config.yaml
n_layer: 9
d_model: 160
n_experts: 128
experts_per_token: 4
d_expert: 64
d_shared_expert: 0
activation: "swiglu"
moe_layers: [1, 2, 3, 4, 5, 6, 7, 8]
n_empty_slots: 64
router_score: "softmax"
normalize_top_k: true
routed_scale: 1.0
balance_loss: 0.000278
balance_bias: true
router_cosine_scale: 20.0
router_bias: true
init_std_router: 0.0107
lr_router: 0.000503
vocab_size: 10298
norm: "layernorm"
norm_eps: 1e-06
tie_embeddings: false
optimizer: "soap_variant"
lr: 0.00589
beta1: 0.95
beta2: 0.98
batch_tokens: 65536
seq_len: 2048
train_tokens: 464300000
steps: 7085
dataset: "wikipedia_en"
Below are experts of layer 4 (counted from 0) of a mixture-of-experts language model. Rows are named router (the router's row for the expert), gate (a neuron's input weights, with its number), up (a neuron's input weights, with its number), down (a neuron's output weights, with its number) and show model dimensions 0-159. Each number is 500 + 40 x the weight over its row's rms, rounded and kept within 0 to 999. Numbers have three digits each.
Before each expert's rows: a language model's description of what the expert responds to; "mostly gets" lists some tokens that are sent to it at least half of the time. This comes from a sample of Wikipedia text that the model never trained on.

# expert 1
What it handles: Single digits ending years or numbers in ranges, lists and tables, such as 192-0 in 1920–22, 201-5, 55.4%.
mostly gets: "1", "0", "3", "2", "5", "4"
router:499595534481470494519560514505472391522500518473510513483510489455485478515449555558524458486526520520494441510497517467465573516529420516465515531432488550514438505506546471456588488517515469489549589432503461519460489471504462512533487569513473554486540550576545510477520567519480572470411468445505472516541469471416494516447431526595480471553504467454458573567506543529496508532462561507494519523476502521520471480564531505486456512508430505543523461471443496502485467466559413
gate1:493595546552533443530508563458556522516412507456513458521471472432474476463502439472509512531489493537515515532466548551506503492540520478527580481561496579562481554499523478453469492499484495472602483573496512571523558510498512482548572483473465557548509512525565463433439469542425467538526519463449512473530548459509547457576532497530541497446595546488499543504561541473523505531511433496477475505439472548538493415465485500537515522481453497561469477469472588501478495477460494
up1:485597542551520423547512525449545505545411474447511460518486505432499475447514444463497521530490517537492515526455522548494511521542515466508574481549489568561471538463509454490501483499488483500619476579460515534545552506514496462547530453465472523547493485511576473470459494539429454530503503456405511489538519447524542445592518487529530519447585531495516551506554537493527500547501424487478471506440449537522488416456496523517527492477468474573466474484459585499471502453447500
down1:501447469501519532509537565561429402455544563576483443548607552595525527501468504520480558540506477453446497473570580439473506539498464501459509452513481552463523491561475539448550533491500496452602512509449485511472500472509474566530504474447464568468509513455512494548564504436532459438537533504522509491511488468546518528463516501520440497499484485484512535497481514555471494492496470482474460487502476533391530502432486447489433457494476524525551525473500495453426450454506423
gate2:509464490511521426471505531581576461442534503454504457486453505484499478501556457494578507485561438466519453507533485468533503470444502503463541448475425450529560559493520468487479475549528528520436462511529405539518521537596569528448480516543510450529420567472499595476447472498528440547507486477541452455559491521471447521509545488524528481504519546543551502533448507496517487542534506533468485447479474544535451523469515580578432511478443568502440523549470491530526541438486523
up2:486469511501521471482450534568519515448502511465478473500455520525470470503542452514575470501538502519492472508500438453478504446428482518411509431461467463483568491497528521475449447566542485455474451493522391525469518516499578520466486532514471475490417589487461577482490498500468420508494453507510460454560459480462442499514486502569553507506507557527565486518449489509512448564541525552456467477533408543528506566456524541556433516441418597512468476527491500533510547482455468
down2:542429485453473504569489544413509578546490433478468503527490488464410531422546549441586465464578537475536524514467428498501562515486481542410537512470575520506537482520464507506487442508492491482530519527452579462449517462471522478533501552460496585530468555500500451440443475533594456486553472505510478505515484532477519533505518558548490546503535447534498517440491482493509481479518470489507485431498470471496620491510530470534529498525520524481471468460487442459495524540557409
gate3:521509481471470486461533510486396444540439465496478458431517453489513503476497405489539437547542466514482514461588499575515531512479545494457482508488457547439529514429485466501580448449551470576457498526554447562483469524496457523506486489511540482548458454480533496475450463462518501573453505513484494480542475488494498448482409577475444521474474469548451463489523473457504513521463588495491513468458499549568556546499495469520416500479480494548546461476442564533426482460587528
up3:453483460487432473457512498491438461509490503519480442444526459466554478559511458493496458511606429509487495471570486603504550538504572494452563498522486537462539558436515487499579466486615455580465497518569481516484482474509491542529478482537528479505444522456517485475477496447511513551488494505469460471541530494484499460516399543501442506504474466554416452515542436505516481531478584499535512497468477533566546571506460467505484512477466479541524485487407548544432452489542533
down3:495526491465476438536468525526466560464528555476495540479576541587367500567492574483495552463486524404535519475538541483414477536464524449570507514504499467419471498493475520515487547465434536431515504507510462473502480491472497432466483498492495487439491537548570519547526490425558455489475487514461498504510517451491507525488426554500471515474426533421532465567502526524470554526447472561576508484505483443478538491531517548494545552524468449451507440563507488486431474463529491
gate4:522480492506504535565531579488531438490472420498415583512475513509596487488476481491526542464472522504527527474564570486519511478410418439520450498532463481507458561483488483393533560490469538549531498482528524598536408536499471502537556531460527450576521483525528544491453502474506492444505503479476530508450477464483499468449517541497493502531516520382554503543527456504543509484460525431476502532475530526509510455506428484472484490604455450484558478470500532498513462510531441
up4:471497475520502476414471425498468560514501572498525426546523486472449484488526551506483432517513471524431490512450452467453444506593560545457523484453516516491544456547497521581412455519530452469460497522485496428483559507546518501458456481524472565421475536470499480514504504496511512576496509480516450466541542538526520538551454446520507491492483458602480522463476509530472494509559473545492508465544462420474506523477547522516504540383563543484417539583535470474483517468477555
down4:559477540482472492541522515410458506445570508549555439423491552486601545527525503490486531456488490498542495458525494438520433500514505511473484474495391486546477483565520442508443543452527526444471542485574469453511517504500459490545412460449554523490503546505549518478512475423557449519377516485502498525506600578527494509452454506505525476530553473549464480528523545486432491518569501535578476523500513484474488488517548469556491510499569473491566460507515507551512538501500537
gate5:420475411566495579369544529460448522431493499484463523442521493463374494429526444510525520410528560460491456542478481458500520503434446583524445480497537484540523529503461466529478536474477474519501521611532528512498556514471459511484518492538500533503535549483454446507506498546463557487487460523513568538445506529445534498450494489517539490516455568556498463537506479514484505531509539512437522539471502520494521502498521501511502489532490498487585439485517469540399491490481569
up5:559499592456494437638508471548541482568508501509526503556471485504611544605496551478485462591483467549509527485495538519458466498544539408481546508494468487479462460505513522482519503520538527467518490438481511457490454492523551457529468521461499493478497478498576531488500495444523433517509568484442444482577531444533468505554499542511512530465549488457486549448500573481488488467484418462559464412524504498501482507486448521496506505466509504495414543506473557441566491505475451
down5:549504518522495527445469511537458533535460506496444514479505451520457505448493571507597540410548558539463449438557452473498559458438453571509520512533512448485552472487513540497473510453427497498483466500553534525454503425444500433471477584507444529506524525508484434519547507490516477483573448553484556408498459491511492466495489591521448455519453486480502457419488465522567474416503564552458483526478469515497528423496491506530514468503499498411458442515479472488511523485514570
gate6:497466480515463522496535556533477449537493589452535453461509527547550449504451465470479514511504532587634490514471418548474551485501483499507559479494538533477496536443584499516571539472507474504463425534479460508470524493447486434469507502503501495521472590478504474486536594582540522520526492525454472480553561511452488477496560522493449460431548553464479514474487448532528499517486534410444456477521509497514593584469523539544528452475448511519482557492482456489437523511461519
up6:510480548481499492505531516545512475550516561459501448433483505540509462523469483454533470602552518560598459567515374516458541518525514516495526526522554497517468578473534506470535510499575458460518460475479471481483501466507532429498489458443527498517455545487451532551530552524513454494523406499533588526497530503543498448498534529520520463432468566460434525505466429476544486444469508508503428518540551495506540556503443556520518479465467560506450462492555519594517554550458490
down6:426526494446480452487573482485545480530518456553549596543497468513442518543532569492482450436499431546515511498488455524497550591514478528483531478516473499489470466464474511544542532568532497456601493463507438446414538424513496557536463436421496496488475512473523481500521531492431495450544487571439492490497529524498545529429529521459504465593479478402516566553543477530501483439562503546526472526538506497514457523514499447474508496538481501578488494431470494518471523543498449
gate7:478495581552481540487566475445501480476531537477500504525434440461508495534511530510493494493550520507547487507524479449484485555527501527464460453487541490530487475462458485456510492560599537431475585514495523451530469530490502507550394470497496500540606493543528555510573495577557484497478464481496490459476505498534543596497482490490432479456511504542516519524590539478577541394465469457500491475574459510435485514477480521511480429437477487583459520516526549405526537501491542
up7:477393575494498464461504496491511543527469450453516551568397492508519477503515557520466526507499462549495502534570478448431576511536514556550521444443581493524444467466512504457511472478544516416453528559504468480518494529513528492530411470473530478545541473544530532501579512533526460502425499485473453491491553515504514577487500546457417488491462526519556533515509528435556552391469481464471517454515472499440522505501517510495526402449448476553488507492502532448541520514479558
down7:509486573516497543513483490523447520511490530517434497509520458455538551497559479465533546519515597530446463505528538551512477519516554505460523534457468522548568436458518474400464535477540446520456613451505494479496504454489494532497443533517467567478474469494500451543435525446378485540518521548511486421463515508470488488493513536531504538467547487483491495464437439474548434564560534545470581501482530438514491459449521512536475514566410514446454537491459560493507459447496469
gate8:477541481512495503497446510468462435457496530430509504474513462497489500529461581504559557503516490522467548480592512493522562454548492476480542463461526586476539491475470463563478454505509510548486482535517517513461488462520432506581535510523516503456500486532472458514507578438497532500492489579511538507493533474522507521458359501490518450480519515465486515545490523413584535514381468467527507498398519487475506619509503467452537431481523465603548524500484557482495543525499480
up8:532533451410502511486459577453514392540519489504522526526487511504501568484480515548530532518450446585548522484559429488498554441472491414522482524515509498517528549484425457484540433471497551517452513505451541487483437521466503458550506590538511467441539453529536449547479546495517508522436554534515549509541482562465444470474469568521458444444514507471526508489485459418535532444420560487474479484432499542517460578509488485450487481440513453510518514478482521549533520551535454
down8:472541521504515432512491525497559517506453494512506549484534494532497547510517521503446534510550484518517492551489474518476435541460541516498498443500596554449439447567540463549455532490550527461536464513512439576496479475534520459487540537498555427416416537485534541496490534484400510561564500486460471486583563481484524465484510515471432477453513453540599523523545454495511438537508466538507503458469470465538484469466486538504471445559433528446426442539572457526575460483517514
gate9:545536504514511465442490540449535517508559528526470484522421502481463516481516497487483513588493452511582545426510510505600499486535471539525516498525556465529513500572509459516497490514573469505513510417575482580519455477441460532501513511514518532492527440454499444469488488508449437492481488501525470468549484496514542392525560466558499482543443543472556524477502598522495518543535505496492507493553542425491473438555531602513500505488478534492504497618595470446551523517470451
up9:525539507494532441450497528420497522510532524512470480534450493460464536498529483475474502583499476517554531417506508530581462464534478556521508487501547474481489498544460484516491501531603430482504540414574492572491443475459452532502507497504553473487492421461484447444500499500472449437483493491520467434542479497516557367507552496568451512550449540470538545465501562531497550548533518502483497507522538436530472435547548546495479508483461519474511519603599454473524511527473452
down9:473457424461431529490524492488494561533529541518463482447521484514532434463485485536529468402505458538475447548525527549597497496461502554447519507481551605525560492558546526461506487413431480562504494452514483492538444395488516598542460482431511477442511558465486446480464547468524569491445460446504488482469508457495467498495522467507497512531466530500539456501499591499561479459483514527453483553544490516498533560518535489543551500507556502462503465544447461542448532469472536
gate10:508477507545474498581535539463449512427466497517497479526492507428461531480446567468533453458470455518574564486514522448449461484484460499472495579526477531427522523579476492445545464546448446486446449576513495483464497511535553548473528510514568462411482456504540521477524496577516469519510494491526531519452519443512517452516533466597488511490518559445506520431463524514532590521473596462432501504476509441576517460495506566531442501501493438494556503557552494520520512538458541
up10:518448534464517461526469499489492563482497403478541481441510491406527515522453509456539467432583510576477532532528522491510467495407490568554509508498521523481505491493448510473550523505484462516433378547409581472475491496514496470539492501556553508489513472526483552515462473472591567479485493529547517411467479434494505533454489538580481570510537503459492433494482501584562540502505453417478484463515532516546508492541445550427504543492481523498550507514542525505498544525504478
down10:525472536474565505437463431560476498479500508534454521513495556506477548458510508418491517459519572495418527519493606587504508472502533480528532529504451502505509507533436547465500524494519550503487554458540521503440518413531484537452509400437541573474466495517491531483489518406443517559531545525460443513562475545501463444492532537527496531474413534523434520502539488497495502502516499525517493390480462456471541543521418466473454536481487529528439523522460505447544514510501595
gate11:518558451530474509419552512491468528432498520530477489463528483397520514579475512570499474492552514468496539574541484558459527529510484532507464528491423499454498527472523530543516461470524417471472551562492541491444558386459461569475477510485536515509498472522459536485486522480502463535529498451487466514478458471537469501521412489522488547442513522498496501461526514529541442544514568459533512459505569516482457516483427459504595467504583550500536388518457527474415514507481566
up11:483452526498482477504478457484525482479562541455582479476438490568513453500520579539477481550496515522512493447430481428546475488431520507536494453533439497572542447518466458483484585513551494582558472428473516539569519538529515532493516445523526495466441480538476464589549468431524496453468521462502483558518561558422501496516553516498538490483463423496532479466508479528495503465483540537475513526446385461469509521484437520528483465571484493481459567473500522563531592479523522
down11:489472431508457536587477538544507478554533502477481493536562436527550536502452569506552447477502456542526569552430489511515464551490562479565503440488565475464517459580463493396497444591534445514420539567497553517449526554486515512565478559484498518496538514493473491485462426513462484459495522477534497443483592588545506509494550480457527567412480484445555534525488508479528474531556472523496529470474533503466522464465472508498574484499540491509482547495478512515541456512505543
gate12:521493486508451494474519529468570523500557580438519454420467514486539561499493498505549486533426505492519525527472549540534497476510498540466472544565484569504555490519502480509498476506461456513517461551511502470487606553490541502572473375521455550503452562517460468529455509499426604525447543505493511424416527460492478542478457541491523477498523499444467547464521521540486468571509556486535434417489543482501496572486528477497579526494459491469509483501584515460484482421510450
up12:448522539511551479558523467560441499498491388600476533577557517490471444497512516493462520491528466516502453499527459444483462532508513465564548461449508421494456475477463553425541521550491522478487496479497484499498429489506471509452550603497510449544520423481546517505554484478575386450544476466553492550554482551510511507515532450490479519508493492564524499536499487486515570448521492472460565599486451501479535465512472508504409483488539525511514540471444484556526464564496542
down12:505494513624473498501512460518595482494458484555503470434542502594491526377519487492548518596544515509465508526568468529452499467490542550538546496494495557555485430522450587505539496497438469563511522540533514512571561453526543541564531511489484499537544535546470428467528513510456514553495558456522590491461480502510527529524486580569451508479483471462566477460469501450534524485498509520528460503517535502463490544570436515537488459560500553533482542479508489513499454478493515
gate13:430487462440513533496531541452510544380519503516450473448477552539436516558484482560496539436467499500543510492471533456463500487447501536523531448479516451475514568450463513442462502482525509547570485483476513562543560536507487548450593468553548490432505573489461491500569443495427517528458560500559537493474419559479462519533584467550510510551496463512543478510498514523507485499562550503546473508537481468467490482573483441486494492563470505514549475525557458568575524547512453
up13:439444485439557522455503530472505521419549540490411500493472535487477520514481467545486530445516498525492534544458517459455490502491491564529470461514547434460522598434430478451466489489560542506545514523481497555557524512530518573431547433527525534450490577486459495475544427478493484540449570499529524492455427566523461535505573475559531492519490472517570457499481529507566513479531513509522493546515493451456463494559495436426487503552463478554561493529532466588519513568501454
down13:538526573437504468470502506547634468483442459540499521536478462440450527511464511478477475467556508536512505524460498462528389520406508543522478457512495508470456440567522541496510456459501461468565484527507434492490533593535506530491468451437518525466431505501480491474476585487527528499492499447527557495541571569498555449438518440561499452537545506516493564493523535508491554521482501496461465506489523571411509517488484499521469514589488461483542408530462523553510463481492484
gate14:458548512548432516449470493428464495513418464525599519525497391480561502498468483501432510437389511540451538521545531554540502516488526462451528501464461510475498444516502581505487491526546497502541455470553487538588512464532502589516462435415496513515497515537469507500515507506504471516413490562488511500611479481469531497523464567413421524448527466449523461519521493533475477507465426481472481520481516460497519479547537509509467549435499516508526452552511518484542498511436478
up14:462498394528485459573511496498570475446493556447459447481512472485392484485515481398516470551556566503502472503499462441444582483486492495566474447534554522530477489485493449511516460540490491553528464551412534476461517454493535442476487506525487463508429470500481472446490485484494512553550506477487467454411570473525447484562549477503551505569485523504481532518521548461519512501561598517464509480507419571509502550492468506535527468559488491513457532482428492494544425498553502
down14:491541487471531452446437527462492490469417569533517449544448436544542596479531482550515537439503463429521519530499527476430470550517451474528475423503427413527487527517487535478552449482526528557480458547477451524476492545504516532435495467494555499450464499497503446557513455515529450527542570527544485532566522459502503499533511532579504470476489486533582518485525498528475465513482513438530512509427455550579477463469538491575495517479519460560498580515511467489547551423479435
gate15:529486402518568523474537505614518474496471537512579528456524505549547424548543456488526473516496451436475475545520539500531525478405461492493570584510489454509449490501451513564483513522488449502479455573498516514494547503479479476554573526476454537486447594531478478520492407529464585393525493505519550560506572435493536476489546540433488537534525536433493555481518462470466456522484545523547492511531481463502523484566575509501454519475512539497494497462501513464487501476486492
up15:445575499558512522493458489410482471517488475504478521551501463462504564537451526498455540435473479498520509474528477532501489489537486528568410382535490536510566547503497456509450483555483549525528516506487498523504502535533538520485466502503546565565607422466516492480458587485539510538469552459459482467525486587468514536486500439484549433395469496588440533547532577575487542487525470499497512456418499548492450494471485475502517484526522444501533525501462476524457458507499549
down15:475528469453515440468501506489547457474477553506469564457483540526532502472524434568474514560516504485576488396523524545518534448471462538553482428440466562546518446499482457543526479409407479541490579528497532477504525467422538529468504442460529543441540475529474452448591468429530471547523544470518483487503516510534439509448557433467502511546467468508494508539480495513503489451499472556456461491486487473413478519496510530486462546519542508498464607473483479492407522483466545
gate16:490407447532436479609481454563478558494482498477447533474468573467501503524531526434448495471450598502515484514520468546491571515468548535554495442539482533496444481546417465488514561575469491504493535442517536436549460515480456463472521520524478524483454469514559504477511474505527430522477520463520460441426471496556433547536539470494434429509492507497492518535502457457438491453442541502483430506468500525546498523446522465463515460546513533435506529443528547462537414517535516
up16:528589578417504521405472476462526467492464504472535496535520426487488516488425521509504476553532411528469555429478535521499412510496466479460547529475468456515559506498540586555463434458528497429517478542496420537457570460493536468459438489495516450492538527473489508558476513524481516482531507543515500557566586501508510428444512462465518550487491462513505508410497511552495504557519434448515509483487474452479475466515448508535516487460516463571510432537435428518465504493467522
down16:524473519405525515541427424562516510460503411400489562513506482528529524457446518479486433534466545476497446534513532510521505535505446522521518405528542524469509498513540484498521469506429421460545524498480526439585512478494577461505443519491555458540501479580514484495497557538563463519491516497448557570518521515559513520431580451510473459415491507547499584449479517512501440529484520505556491559458468515483531506494492474515469455523517439519480477431488556556480467529515548
gate17:534474479476514549452527400472520552608450564559534515568566525470419523553433557464444475495491510436542497522516462512530519493481510500484513519523491542452549474471478454445582506478529516496410551471571444499467510519589465502473445436509550564525509459516585457553516523546503518477504511496485558457509497488494507496494539506442507522505558500521511466460526505499483502439475455481572529519518528482546517540499607459515518581560489465571524443519486505470546498510569495
up17:458521521514527458544485621478490500391507466436491464460440492491576438495568486511550504507489508546480504477486567515527473542530518523533495488459525487535438530529542525604476531533470510536615455533441556467476528498483511507528585575521438428520479540499454559407544501472517503496536557514575449522493486528527495493552482477550493468503465517531463556552516464491508528560497523511443505481488479478452480499508404550507500426449537523440502505530519477525499546538449537
down17:492503530489546528490504423514464519548512524501434473548505496556448559458457481475455536522518521494494564427474497548491515467573538490536465471509389500507515531512542531483531435438504511504510455544510447578434497486508511488438393481402479489502438450525583460515474482604481521528529505519521514504503469463565480503498455515432457530544456545500580433472543501533530509426498486468499489499507555572501413558547492469579506581505479478496512439515494473515486514516471554
gate18:560489509488487467525552575482566538444599454494406467541505522467436560529484491459549507505506471518508479437498521522438496481493474491464502498537436486444479420520466549474556517543469502467480536511463528504501484485504479527600519511530440437475475513546445517507475548496483522498461534467521449442511461558461450406464495524523491567518473573448453541504474497511582595514518458519530516519447537541506493434612513540583467469488488537522541511472499482573556469520499463
up18:522461606447467470438466495468545531474528529447473475433469494525450531577542428503471539574458468547429461534485403590488471510458521442483451514500503497498479444503492563501500534477451517555596548516503570444446478480459503502536450535551520565471508558470474493442557523474566510485511489486453473456508547559479555521503473524543505568481511481522481461506483458505484478450576528536573566504513496476519480437536493579522455481493568511523529491522494548507483446458459482
down18:477614465537562503562444471524528518444426455517504536492541569527490484556443410494482390491494522495480500507481497498489498539484510495452529528511597527470486542426546494548575514522520566438482448518530496569479530475501457543502456491469521503484505482487495490451473480514426510492406416485537485609501550481465513518486518497522495477495483518511489490478479562502440549515424527554489554537495593482406465547500471537511549493472565480504543505491476443507481548506565473
gate19:443611439510470534508485539434488489400441539581486483465485547542462517445505478536448446493442488585522520520538515483576512506460470482525413506541475450568534498537462458502441540548461589543594508516532514533534442438460543479537493482497521489460493503502515441502458476484463460538475464496513521516459469495482562455535503536543531520488506484517497532490564556485456489483468529538479451450538520440467454507557434545448456531458471498511510499558531464571516538472581467
up19:523458508531523442468512496559519559613599494472531502485470485482485504516494484426567526497568543461494471469448483545466484482554526484508578457447480513462460507486532514577503496467587446466428478470472485437493587555579499506478538571496479496485510506470518610505540495527511501474498531458436474527591558488483432502401501499495473532546492474512541486537448459501566469505506491520536538567499521565523544536448525445507522554540518490497501531531491576480456497485444529
down19:478432554513464508513416483490447501460539471486530536502493541554474445466563460528526533499469521512498553429515528502526469501561569546480470595446499525459485450472542455503538455488487518459457513459499522606542515458476560510486461513527519502520484581514480398555542510542436449434551519520559478524452452508531497452525452504524574452527560464502453488403459474531479561542547500447498532459493469467536508472496546541499484515584438506465498565426490455512556485515494522
gate20:480432505488484469400444482501530513500513515522470520521478496538548493480470478529523437545514479519495482546549542535548531502541460533486523445526528489579479456452484501414492494498532553457442492376479497578500468554512489434457484545530517464515473510518471487547493510552542444509497512505469459596573456538482471484450481531558463472511448496460471556545527478460457401467415458533475468516569571480455481476514491559512464612517474456505497499406491517479453445508456517
up20:443475523451458561481514440404542449527537465535503527561482523487545527514574567552444467509520470476470522504496553427487532480443453507523473460537411444470487546474504517450536557534438454480492483572503519476476469525553509506522497519505511468501476551565558493536489487546531496518499480497544464528474418596449475518531496522516459500480440563572534612520502500514505464442466482506523496471556568511459513533456436495406506520565601491499534465455530467507532461522519490
down20:565483555574479483510467496499512547566493491396538497502420487445502464455448529496479506521517497511502510574503474569496532517452527489512535508485452503520478590514544462512508550488491499495509519509545525505497439438567501451417498543392567581524494529438520553524484488533492458448457503513512464521513518524391503480449517452516494493546502450479502452571452574463532526529459517447493503507524488475498508486497460568592478513499455489444510461404486515593455520582543519
gate21:515486462537567516507503453484541493459491449514497462576475440439458534512487461442543540505491458426508468457524470448474453574453505489472522423535490546519433529522532500455453463470466517488520566512530590461540528511463469506458554486502515535496500484520545563520482510466556538551437502495495420503572551510501561510416474418478440467528470537411524477557512508538459490473509506552484535511477524481453464525475442479528481484481516541503452559511428487512517623462571576
up21:479476457419556501460486518507514499518477495427453517506481471544516465465496496385468470533491489539524518475497446536533580436525490428450481508470526431456534562551533489520598481493546478435550562524472496505538504472482564559465522510492486444432454568539572471476533527522501489429474532510537506466530436506505443444443474520522434528491511466539464465448466448474461487442508514554451524461526484580487502500498532491408517438554504482577537478557535542535506527442445502
down21:512470423535511492440471451497522507507519524527529432502503561489447505492513470501527535541550416460531464553547518478538554509501478521501566512514511470491535397572516482501486459510565514523521505499560429489467475500526507418467537488450464509533514468465517492472456501540471502493439463415513450470523510462488516478515476469530500444486484564442494510527512487465491416540485470473543444477506526530592458544441452505459517622431434434445459479498591519499502424558412466
gate22:502521570421492525579501553512463559479492530505487488534492493535525575543508522456501439481489501538445509502545517550446494516577490506605522504498475488502513496559489524498522571456515542415442485448493506461464523561462558546506491531543545510518549499482472481534510522521478595490416515478529508448553433628396546481472451505531490491515474528532505475448466430485502595497438472526438452443471474428504516504555431517490545471490470541474542472528538508493484464502480505
up22:520528464387514447503469474534513480524440513487504515470464465514504511521513529487525467567465498509458488534509517531548492585508536523538528449563532471491508463578550486468477552456487562426461497535493561529494498552498554489502513499536539565501526406509491455497440518465531551533484520472510530505499415542457569519508528465517520583599502555577550530414460415393458488530447455539541472477436561508453436536505506522487499523507487492439516496504510521510510496578564480
down22:574544478611563464473518503410519505499505432496506438499501436491551486511503514505466561477438491590543447506473532466459529466512503458538475495485480492490514534453470482485406506489453527369459476474536501535512514580493497457525429507462516480545604568524483505531493498517510521510537552458459478521568460585454575455448473523467481485522552512544518418434484541505530481524467504501416440548476536473516559462491476510550513430534487513484490467497511456498468501469518481
gate23:457483478555429485485534579496435497526449485551525579493540519533556546453583484542469454479445565525583493513503534531546593534479454549517489460497487467461446511434525560511489466554555472503521539545551415431443565451502473462539466463506501566412457473519484541507496458518516596480503512450544530487484512469499515509450500528475493497490473512485471516530504524468494508524458495462517481569501543503474509481440561455451500536505508541561427536437442504514465590441507458
up23:432531513455477522510475461533507477472498473518465463501481495472527439434488584463580619480505522535555518575437448479476440476569504518439542542505544542545502492511526460520494495414514509490467449497432566532510422494476513555527554496507474437505533559508515532523481509551500441450471538511470486507564517450440491506538509516478501562533544537415531453469527568519460484510522470491505526515522398468576505447478440568584433469507454442501515447522497498552521480510489502
down23:485498528534538554525594501459509481536532457579477506527533501416439510405537415421511485449473485534515530437518465505469553543515504525539545501511494552536476520488567524465483503553500510546454545500492507496544522472476487512506537458488570500527516510522526410454501524521511512474525463472527443486488498532584450474532475512435561471432470477599497503468507519443601491459502464471450476467461481455534558573570543418447518488448538523450452448490526514440546516546531528
gate24:560489509523482528576459423540436510526496517455584543523440473519563497412332481489447485494475467493534440461489483463453558575495512486488523527540541471461472511564528535494480442504511501456503451508512444478457548519455454514465489515485532449466498495598521516497553492447482475522490482538546458503483540526561493515420525467536449436518551476528496525481455494410511505510470537483559467507473519509461551485457524427503463488519428477530506495538478531566580541494471532
up24:504463440479482466476409456513494554481433595529573514563504505451493453463546456540416452503529457505461483478459479484437578471554486526494535469474501510470466546489445510566455619498527467519509469499513499492441504467499469544469495528478517557412495521456525530474497518517513458471492518445498520471439535480501472439423537536492564480581541550533521509480482479497503473459458504518472505511504403489545497449480509439494555501564552466502488548463485518561514450619539452
down24:478510478476459466505587494524488490487527479454467502459440463509519456502476538482512477462396575531516483557532477464547468536546410484407511533442490467502468550485513560501459416565518470488544482529534465492507481499546451542457492495547470508471430453462496528543535549534509517495536460539517496520496480479527442494555467523460430469469498460418488464500440593556516507591466506501497580481411476497417505506486514529509405498465490413527474492440527535486526458488486420
gate25:486491488537492439467513517526472532466558432469461517468518557438523492444454377447489545457505572489435461544467487434510581478527475487488482484611547488436543491552384511465565439482414484484531490547564521511464524589478506499465541525426569499532481477538550486534506446491489509518491468449455501544520508527450536525532481557531487468495529507532517486537559523499535509445523547517472545544510423483516548459499482564543514456531473545438538487461532495488498494462489526
up25:513521500475525540528441497476513468514501562476547500554462463500468511578613609578517463540489448514574563480566496501527435521470497481529466548456513501555448446461614507513484518550568519515520475485464452471511439442483514474539494523557437464444452551448483541459478554482518498487554515507566549453537471478546489454511560482491509486513521474461540571510427501504477477488491444517489441443524538483490452563559504499473435540442493509534469555503495515475537509580518480
down25:583466529427478525510538465489509457537502518549526486566466560490538468464497489553511441439537524521438483515518526486503523507499488499505486514550468537561514454459544500457463475464464501464483504534528569554488451515409497551523543561524577541497445554570497602474493474536498527427523474478481446587488543471527528529595525511484485552468488478482463380528513552511591466530543492505477556544496401530573527489434526508557532489543489522553442487533484481483504496495485467
gate26:472579511562513468442496458431443437556548468476537537488511517505491481540595557450551561466478532558513467475431523505537479530555506475470572469489528509479482449578528449477509526540498535486461466485539431454495495520487473516586552453522486463448485535475497478502486519497426476493474564493512546454480537559420396521430524502491487508431483538511512503596527572496467463511475502477518522538467516518530476463524452504474506499523474562506486424438509587517490489441524590
up26:545444481444526499557448503491523527471486547508480490498502502461519544432405466512536526544521530466537529525545464569464457498407458484483494556557473487500546589550523500393450515536499488491564478464446531464472549483565501512430529535454468450490480461509462526537426490573600511485511479483514506563446522487550528498467496490491499452500532453489509468489454516505562471518499550535494422474521532509457547509588487460510473470517510464431585591472524458589544482518496487
down26:516489536528463534490519472499513462498574552466512531488536489530490480472497544564560494459482442504473470575484494445482505486426449434496511509503547508474513510536444503491436474506537590451479458526475535529426468513502546503466545486492457480479463495519466478494545524538533494567514530534465567392567547516513454436456597554515452408502523550478511607556479532496456542518529491460486473576540475469486585586433494530512534598449527496505484511521481472474503552463541495
gate27:486556509503491488407484461493502503536437478463448493497441495451527458432457440492589567507461464572462491526514403462484467491550510472498545518431501474446411494480471551479530487517503484510548510537436497505454525561487522518477474510548478504417503478486463455501437501575497519532498577504538506494470519499568536422437534518484529542482528506574459502483450448482543540526498505452517484520508587430521487477447468540481487587524572460561492474541537574523539502496550580
up27:517494482478503558450404504537543555507517487510491522452474578601547462442531599478509502541477479528490489522512490579521486481488415513514484530503469523490502476477473536475437499548520492449532507461534457510489415497475480418505442464503471508420460520463494493618523449472515446512544422507446496460431448487522522473402550495552543544488545494495513522503480553461527468561508573467512522505472543484565502470487574504441564542494522535508525472504486503566503402484489524
down27:450555519513531462517503462502475443496532531510515533535453478468489497496505481493488476543530552533477527509395513487520539477541542456465420467536444527460448497473566470504467508494498551509578569562570509587500519493510487482495524474502536522568438419494524524447511543521520447358467514446436533440483481523502463498502531528490474500534461412480446511544504479474563457571529533547545472515521525551498549460498534484548448523644500514461462469537501513501474452484488440
gate28:465490493542465503509537478474503566507528543516565495460461519496538449512478526472549512558611506477413586452537459523452493530460500496473506556529501465505481473484520501500463439476486443450521555439526600555537564501529568448536467488502540577514538474462425568539529521453500543500532478545504504486465557476533554467423541492505520532520542515521492563554545507492551515498449550556439458479562474475532424575501570486507536458471472551431460457544547537492522509479528536
up28:565497526451502484448510421507480440490518565542461520578607516430452471537467511460513561461462528514393441518522452441508541457523549547492471499471515527452496542510472548544464512484499486510461501466467471436459468537519474490450506481503440530447537492515516541516489498447521552508440536443430545517525448538539475486486512567479441531556474599478571531620528495547496451516500456467528505545529529505503485484510505527396463553492464483509520443426521501536541507489487505
down28:476495534462522474520418498506523484482530397529452529563481528442461468526516494542522551455487537554443476531543512438570484472556450514496412521431548551455472519474497514531528486446495553524520474483506435502470526514487486481495452485480510460401464489547526510439473579506505533522481531433510472580504439497506489518520533564486481423518497464485482523483546413543514471576491502529577612540457527520424522476502449508473520555557568464528577531468495508494512518541505435